From a checkpoint of a small mixture-of-experts model trained on Wikipedia.
Size: 14 layers, width 192, vocabulary 2516.
Experts: 80 experts in each of 13 layers, 96 SwiGLU neurons an expert, 2 picks a token, a softmax router, a shared expert of 192 neurons.
Training: 439M tokens, 6701 steps.
Below are experts of layer 4 (counted from 0) of a mixture-of-experts language model. Rows are named router (the router's row for the expert), gate (a neuron's input weights, with its number), up (a neuron's input weights, with its number) and show model dimensions 96-191. Each number is 128 + 32 x the weight over its row's rms, rounded and kept within 0 to 255.
Before each expert's rows: a language model's description of what the expert responds to. This comes from a sample of Wikipedia text that the model never trained on.

# expert 18
What it handles: Definite article the. The word "the" or "The" after prepositions or starting sentences and titles, e.g. of the, in the, The Legend.
router [116 121  79 130 139 184 168 142  79 140 147 154 118 114 189  97 145 160 125 163 174 128 117 100 160 138 114 138 117  88 122 101 184 142 176 156  88 140 161 163 182 127 124 118 130 146 129 121 155 124  96 142  99 137 154 100 107 123 129 135 121 112 139 122 168 155 139 115  76 160 130 102  91  72 109  96  91  88 102 139 169 129 103 103 165 117 111 103 114  60 133 162 172 108 168 128]
gate0 [139 127 178 134 220 127  97 169 173 119 168 134 114 124 149 135 129 114 168 165 117 127 167  95 100 182  89 106  97  75 143 121 112 139 134 132 176 167 146 122  93 111 135 141 125  51 134 102  98 148 169 137 136 165 123 137  11 118 166 143 152 139 118 116 149 106 124 152  74 116  99 129 139 137 142 103 138 164 102 100 177 189 128 149 147 185 126 188 163 129 116 164 111 154 131 120]
up0 [174 142  70 118 118  91 120 169 142 165 119 128 156 124 160 102 113  78  97  48 132 113 186 132  61 143 126  97 200 147 189 140 120 175 115  69 161 107 110 110 111 170  84 119 115  17 165 109 138 109 150  87 142 144 150  89 123 193 174 112 140  83  85 170 125 126 131 125 107 123 161 121 104  48 163 101  95 167 149  77 169 143 110 167 142 120 130 105  90 126  97 145 103 142 150 104]

# expert 19
What it handles: Closing parentheses, between. Closing brackets after years, numbers or botanical author abbreviations, such as (1985), (Poepp.) Walp.; also line breaks, table pipes, between, Thai bytes.
router [100 136  86  96  88 128 177 114 110  85 112 137 164  74  84 131 122 100 144 151 146  54  80 132 136  96 111 107  73 160  91  68  91 128 118 138 119  54 176  86 131 108 136 136 115 110  97 119  64 146 128 144 164 136 109  57 151 114  46 155 164 110 149  98 118 190 110  93  94  60 154  89 173 141 210 100 115 164 103 130 176  79 107 119 101  79 120 136 134 168 144 162 133 116 150 173]
gate0 [183 101 116 101 161 135 106 141 215 145 125 128 102 122 116 111  66 167  99 105  93 161 132 186 110 138 166 129 109 113 127 162 141 141 200 155 114 131 113 138 182 132  99 111  95  78 105 149 105 127  96 100 116  67  79 150 177  68 105 164 122  36 112  93  95 109 121 121 169 119 105 108 141 100 102  94 137  74 101 125  38  97 141  65 114 139 134 122 121  92 100 162 175 138 106 180]
up0 [142 160 124 108 187  97 120 152 118 123 108 140  92 105 111 112  92 142 107 140 113 157 112 147 141  69 179 124 114 135 135 115 146 126 109 151 129  96 176  93 158 131 133 142 111 160  92 171 127 154  75  95 171 104 133  98  33 150 101 147 116 135 206 146 135 107 131  90 176  93 147  97 138  84 155 179  98 111 145 173  75 108 146  74 110 106  91 154  88 122 152 184 124 136  83 125]

# expert 63
What it handles: Suffixes and table pipes. Table cell pipes in track lists and stats, plus noun and adverb suffixes like -ment, -ure, -ic, -ly, and has, have.
router [ 61 115 142 117 136  99  99  82 161  75 146 113 137 101  63 137 153 165 149 135 131 132 159  81 156 144 159 169 147 143 151 120  59 166 123  58 166 153 178 178  82 124 111 148 134 151  91 132  85 101 115 159 168 201  89 142 151 118 190 133 104 106 117 146 163 159 122 108 117  85 143 137 188  85 148 136 133 125 141 147  91 121 145  81 113  98 164 124 113 132 138 133 103 131 102 100]
gate3 [129 122  76 186 144 137 125 133  66 112 207 114  67  71 108  88 117 156  61  82 118  90 143  83 130  73 114 129 167 157 167 112  95 158 156 134  88 117 134 100 120  94  99 170 150 109 157 133 171 123 151 136 130 174 136 114 223 129 135 110  61  91 103 105 147 110 143 148 159  94 172 124 133 132 132  81 124 121 133  62 185 149 177  89  49 143 145 107 101 119 165 182 147 149  75 128]
up3 [109 125  89  97 107  90 127 133 149 129 160 182 109 136 153 100  92 139 201 150 155 168 174 139 144 116 162  98 195 218  97 117 100 121  71 171  93 133 137 113 102 184 167 132 131 152 107 120 117 132 136 131  89  99 226 136  82 125  93 127 157 178 108  81 116 103 144 142 118 121 104 136  57 166 180 150 156 131 115 110 137 117 141 143 141 107 127 181 165 137 153 116 167 122 153  76]

# expert 53
What it handles: Commas. Commas, often fused to a word ending or digit, in dates, place names and lists, e.g. Sudbury, 2010, 1961,.
router [158  75 119 159 113 119 145 111  84 152 124  95 165 105  90 124 121 163 167 156 135 137 112 105 148 126 112 158 150 145 127  94 165 150 144 119 142  90 121  97 147 186 130 178 180  95  93 165 131  99 106 163 139 108 108  78 157 107 138 159 175 104 136 107 141 171 144  84 151 176 142 122 106  98 161 129  97  69  89 154 173 111 108 119 128 160 165 150  97  97  57 117 182 155  63 114]
gate3 [ 77  90 116 170 128 151 161 168  89 140 122 150 136 154 115 139 142 140 139 135 149 125 157 124 100  56 133 145 107  97 125 130 128 143 123 137 107 182 101 112 178 111 150 177 113 199 131  99 146 137 139 150 133  80 133  98 101 174  98 116 128 103 113 123 138  96  69 121 180 184 174 115  94 100 157 101 180  93 136 189 187 130 125 158 148 177  75 213  96  97 121 119 168 104 128  89]
up3 [131 166 141 168 116 155 144 200 146 129 135 106 109 103 158  90 147  67 165 119 112 133 108  61  83 124 109 176 178 126 149 141 128 153 151 131 152 123 143  80  99 145 127 127 152  75 149  77 165  86 164 132 127  99  88 139 159 134  90 111  81 151  87 129  54 112 214 125 162 159 156 115 106 138 160 140  96 145 141 133 135 153 120 143  60  72 113 159 120 163 109 129 134 157 125  85]

# expert 17
What it handles: Punctuation, codes, endings. Closing quotes, parentheses, pipes and colons after names or words, plus suffix numbers in model codes like AES-256, CanX-2.
router [156 138 146  69 132  67  87 164 146 143 114 121 165 127 118 115 112 165 116 126  99 110 139 121 129 117 128 137 108 139 116 150 184 128 158 174 170  68 107 112 110 134 150 136 176  83 163 114 103 129 127  97 138 101  83 123 157  58 130 170 111  74 137 152  93 154 152 124 131 144 127 108 145  64  54 123 123 180  99 199 142 150  80 113 131 133 139 127  89 107 107  88 199 140 118  90]
gate0 [164  77 120  95 128 150 128  98 123 124  91 112  86 120  98  76 130 117  99  76 130 179 104 172 134 151 167 126 167 135 162 150 137 145  85 134 155 173  66 112 142 179 142  91 172  28 132 133 171 122 161 191 124 135  94 143 144 114 122 160  95  90 153 125 133 120  74 127 127 112 135 125 136  70  92 102 126 105 119 115 119 178  87 116 152  93 111 123  98 164 148 178  98 128  81 131]
up0 [147 156 104 125 129  93 146 172 163 158 161 167  87 153  96 136  98 163 130  52 144 215 110 142  96 119 139 125 107 116 133 210 115 126 119 127 137 122  94 115 144 110 105 101 119 104 137 151 196 159 148 160  94 121 146 133 189 169 120 132  84  83 135 197 112  87  93 160 153 108 118  84 191 106  82 141 161  93 149 120  60 143 105 112 172 118 141 123 119 117 182 160 104 116 107 175]

# expert 21
What it handles: Punctuation after table cells. Cell pipes after years or numbers in filmography and results tables, plus colons introducing lists, and commas ending words like horse, mares.
router [135 200 149  55 141  83  82  53 148 178 143 110 138 155 125 153 122 148 143  80 136 107 104 148 140 103 127 143 200  94 120 125  77 118  60  59 151 131 165 161  89 141 118 109 130 122 110 142  97 133 118 129 198  76 145 101  79 118  93 148 162 152  92 144 101 164 144  85 132 104 164 148 157 161 159 142 131 131  72  81 118 145 110 112  84 136 120 143  86 172 128 139  83 156 168  72]
gate0 [ 42 156 135 150 165 132 175 151 131 102 193 153 166 152 135 173 162  99 132  97 162 107 109 205 155 120  86  13 132 176 124 122 136 132 112 113 104  86 120 126 132 121 136 136 164 156 138 175 201 155 154 143 111 110 115 137 105 107 217 155 129 207  56 114 146 138 121 143 125 128 152 120 130 140 106  94  92 170 138 129 169 110  68 120 101 159 125 142 115  45 176 168 126 142 108 176]
up0 [148 132 143 129  67 123 143 121 141 115 133 113 113 169  98 171 130  97 134 189 143 141 116 195 150  83 140 106 125 128 137 101 137 130 168 106  93 132 124 137 160  80 113 119 124 136 100  81  85 138 144 145 124  98 115 124 135 148 115 112 107 151  34 105 103 102 133 143 163 164 117 114 209 137 180 108  70 161 132 111 117 125 140 142 164 112 142 136 101 155 141 122 100 150  77 129]

# expert 58
What it handles: Table row-start pipes. Pipe opening a new table row after line break or header divider, plus common words like was, one, do, each.
router [139 120 135 101 105 186 140 137 140 105 190 119 132  93 176  94 138 137 157 114 155 111 139 111 168  67 193 140 161 121 188  61 135 106 135 129 114 164 169 171 130  77 167 122 116 121  69 128 171 171 141 124 146 143 122  96 113  97 134 146 129 104 130  70 166 138 167  99 133 175 180 147 160 172 102 115 141 144 123  72 157 143 110 112 159  77  81  89 100 131  80 153 109 141 159 177]
gate0 [117  93 103 161 132 122 143 118 128 134  99  80  73 161  51 118 142  80 140 103 138  66 120 126 122 141 130 191 181 138 137 149 155 144  92 144  90 122 118 113 123 163 134 152 139 171 150 114 135  98 106 116 104 181 107  90 120 164 124 102 110 158 133 121  95  67  97 141 162 164 104 180 100 159 170 119 127 131 127 100 170 108 144 170  90 115 118  95  88 141 145 151 131 153 171 154]
up0 [171  82 105 167 161 136  91  87 133 122 149 155 151  96 111  71 188 171 137 126  64 148  95 112  98 159  87 104  93 124 129 113 126 156 170 159 133 123  90 122  88 152  99 147 143  96 147  75  54 146 130 138 135 128  91 152 149 102 142 152 123 103 132  78 103 120 135 122 110 107 153 177  93 100  56  75 169 154  94 124  67 165 117  94 163 142 159 126 162  93  66 111 179 146  75 161]

# expert 11
What it handles: Mid-word syllable pieces. Short inner syllables of multi-piece words and names, e.g. Re-in-forced, Nig-er-ian, Nev-ad-a, Den-m-ark, accel-er-ator.
router [ 72 118  99 149 100 137  87 107 103 113 152 117 121 111 156 116  84 128 122 136 104 156 162 105 145 174 144  33 143 129 132 170 148 111 144 125  74 126  88 111 147 128 152 114 182 148 141 177 188 111  83 113  72  84 180 143  82 142  96  84 135 123  63 111 163 105  74 130 160 147  69 142  84 169 135  88 146  87 146 194 149 126 176 126 155 197 121  91  98 146 112 184 133 100 137  65]
gate2 [ 50 151 126 157 173 196 145 117 147  99  76 175 116  92 125 104 102 157 106  67 158 183 145  94 128 137 143 119  46 119 180 119 125  91 139 205 125 121 137 114 102 111 142 197  86 143 100 138  43 138 126 107 150  84 146 145 136 141 103 124 155 119 132  91 100 168 113 136  98 114 137 118 129 109 148 128 107 154 170 157 128 193 173 109 104 146 153 134 135 171  84 142 159 146 106 121]
up2 [111 172 167 104  66 175 122  76 127 106 145 113 102 110 170 157 199 134 172 172 168 118 126 152 162  89 119 155 148 110 162  95 172 133  94  79 116 137 143  84 162 106 119  95  61  80 112 150 184 179 106 136  99 122 111  82 115 144 119 126 146 177  59  72 148 161 192 118 110 146 149 145 186 151 200 122 126 134 132 136 127 100 196 106 127 131 114 105 108 108 118  97 114 101 124  53]

# expert 39
What it handles: Second pieces after capitals. Second word piece right after an initial capital letter or short start, in names and words like H-et, R-t, Ge-off, Thom-p-son.
router [145 134 133 124 179 120 162 137 158 141  60 137 105 193 159  74  73  99 133 147 108 104 101 122 126 138 127  63 133 118 110 191 133 123 203  89 101 130 109 173 125 148 135  99 101 109 116 127 122 121  67 132  93 104 137 144 104 140 127  81 158 182 183 154  56  81 129 171  64 134 129 112 140 166  96 154 124 130  98 129  47 179 112 150 200 160  93  80 106 148 101 125 141  86 177 119]
gate2 [ 79 145 120 127 138  99 143  72 118 167 147 183 116 139 133 156 124 137 103 143 177 136  93 155 172 111 208 129  69 167 120 158 129 143 128 131  45  76 157  97 108 169 154  52 118  45  90 144 115 132 163  73 140 156 159 199  96  74 185 149 197 139 134 112 139 125 188 173 132 138 110 164 119 129 118 134  70 172 124 125 128 131 114 141 137 118 129 136  99 154  89 178 126 147 141 159]
up2 [123 117 192  94 135 119 154 113 171 172 124 123 158 186 160  86 124 108 101 153 124 101  50 147 130 119 137 105 150 119 120 153 208 105 195 103 159  96 108 110 168 143 167  97 115 122 174 128  97 163 162 133 100  70 115 142 174 109 148 156  94  96 185 172 100 113 142 112 117 120 125 157 137 120 123 110  82 202 145 138 101  80  85 105 153 112  86 129 120 127  63  83 107 111 161  65]

# expert 8
What it handles: Word-initial letter pieces. Single letters or short pieces starting a word after the or a, usually capitals in names, such as k(ing), T, B, sever(ance).
router [ 85 112 145 106 133 139 124  82 138 171 111 183 126  95 165 128 147 151 191 176 135 107 139 112 177  75  78  99  88  59 161  93 153  90  77 119  64  90 205  65 144 140 152 131  77  89  79 123 125 151  70  73 157 156 166 152 155  85 183 116 160 114 136  92 128 113 150 122 136 137 130 150  95 132  73 140 159 160 146  87 131 116 159  86 129 100 100  69 124 160 169  98 101  70 172  80]
gate2 [155 130 191 116 113 113 144 114 123  88 120 102 130 124 106 156 148 148 134 137 112 127 141 144 121 126  70  66 185 122 154 136 157 120 184 109 177 159 165  98 150 144 138  96 142 156 132  45  90 156 136 154 127  88 142  96 167 122 158 129 135 156 152 153  79 105 122 152 177 125 142 124 122 127 195 137 114 105 121 146 107  79 124 118 197 110 131 145  60  97 117 102 183 143 146 103]
up2 [149 111  87 106 115 144 135 113 158  89 150 109  99 124 118 137  96 158 161 210 111 112 171 105 131 127 145 154 185  86 126  85 142 140 175 131 163 150 143  96 201 115 113 141 142 168 156 113  98 136 144 128 112 130 141  92 129 120 102  94 156 134 119 131  95 108 115  90  67 103 150 129 116 160 113  88 107 112 143  89 107  47 139 131 149  99 117 116 189 142  56 131 176 113 129 153]

# expert 5
What it handles: Word-start stems, weight labels. Word-initial pieces that begin longer words, such as sp, ex, cont, def, plus ight/avy completing height and weight labels in infoboxes.
router [125 104  98 185  81 153 169 153 108 134  68 136 144  98 117  59 140 151 151 135 194  83 120 103 210 112 100 107 123 151 166  62 136  98 139 118 115 110 195 167 106  77 195 136 112 169 149  95 135 118 106 166 185 163 149 160 100 154 119 116 125 111 135 123 135 172 116  96  70 120 148  27  89 128 152  87 193 127 170 104 188 119 103  65 136  97 115  97 168 157 109 146 176  95 160 131]
gate0 [198 129 120 145 133  76  97 147 157  94 202 158 126 180 134  98  94 177 126  98  73 117 170  88 144 132 119 151 214 165 159 139 105 148 154 163  72 137 194 110 112 162 125 105 130 103  83 127 146 178 118 149  99 100 106 127 181 106 167 173 109 162  93 158 155 120 117 124 150 191 125 123 114 149 106 163 133 114 160 116 139 121 119 161 114 138 164  95  95  76 105 198 146 116 118 180]
up0 [149 132 166 154 174 138 116 114 142 118 119 146 196 155  94 131 103 186 145 139 126 112  94  74 128 163 128 131  65  92 135 141 137 154 125  83 116 113 101 111 182 111 102  81 129  91 114 164 148 173 134 136 107  89 127 129 166 134 108 105 109  94  93 125 126 130 142 161 160  48  63 117 115 150 108 136 133 179 147 117 101  95  75 158  81 116 120 114 157 124 146 153 152 100 100 130]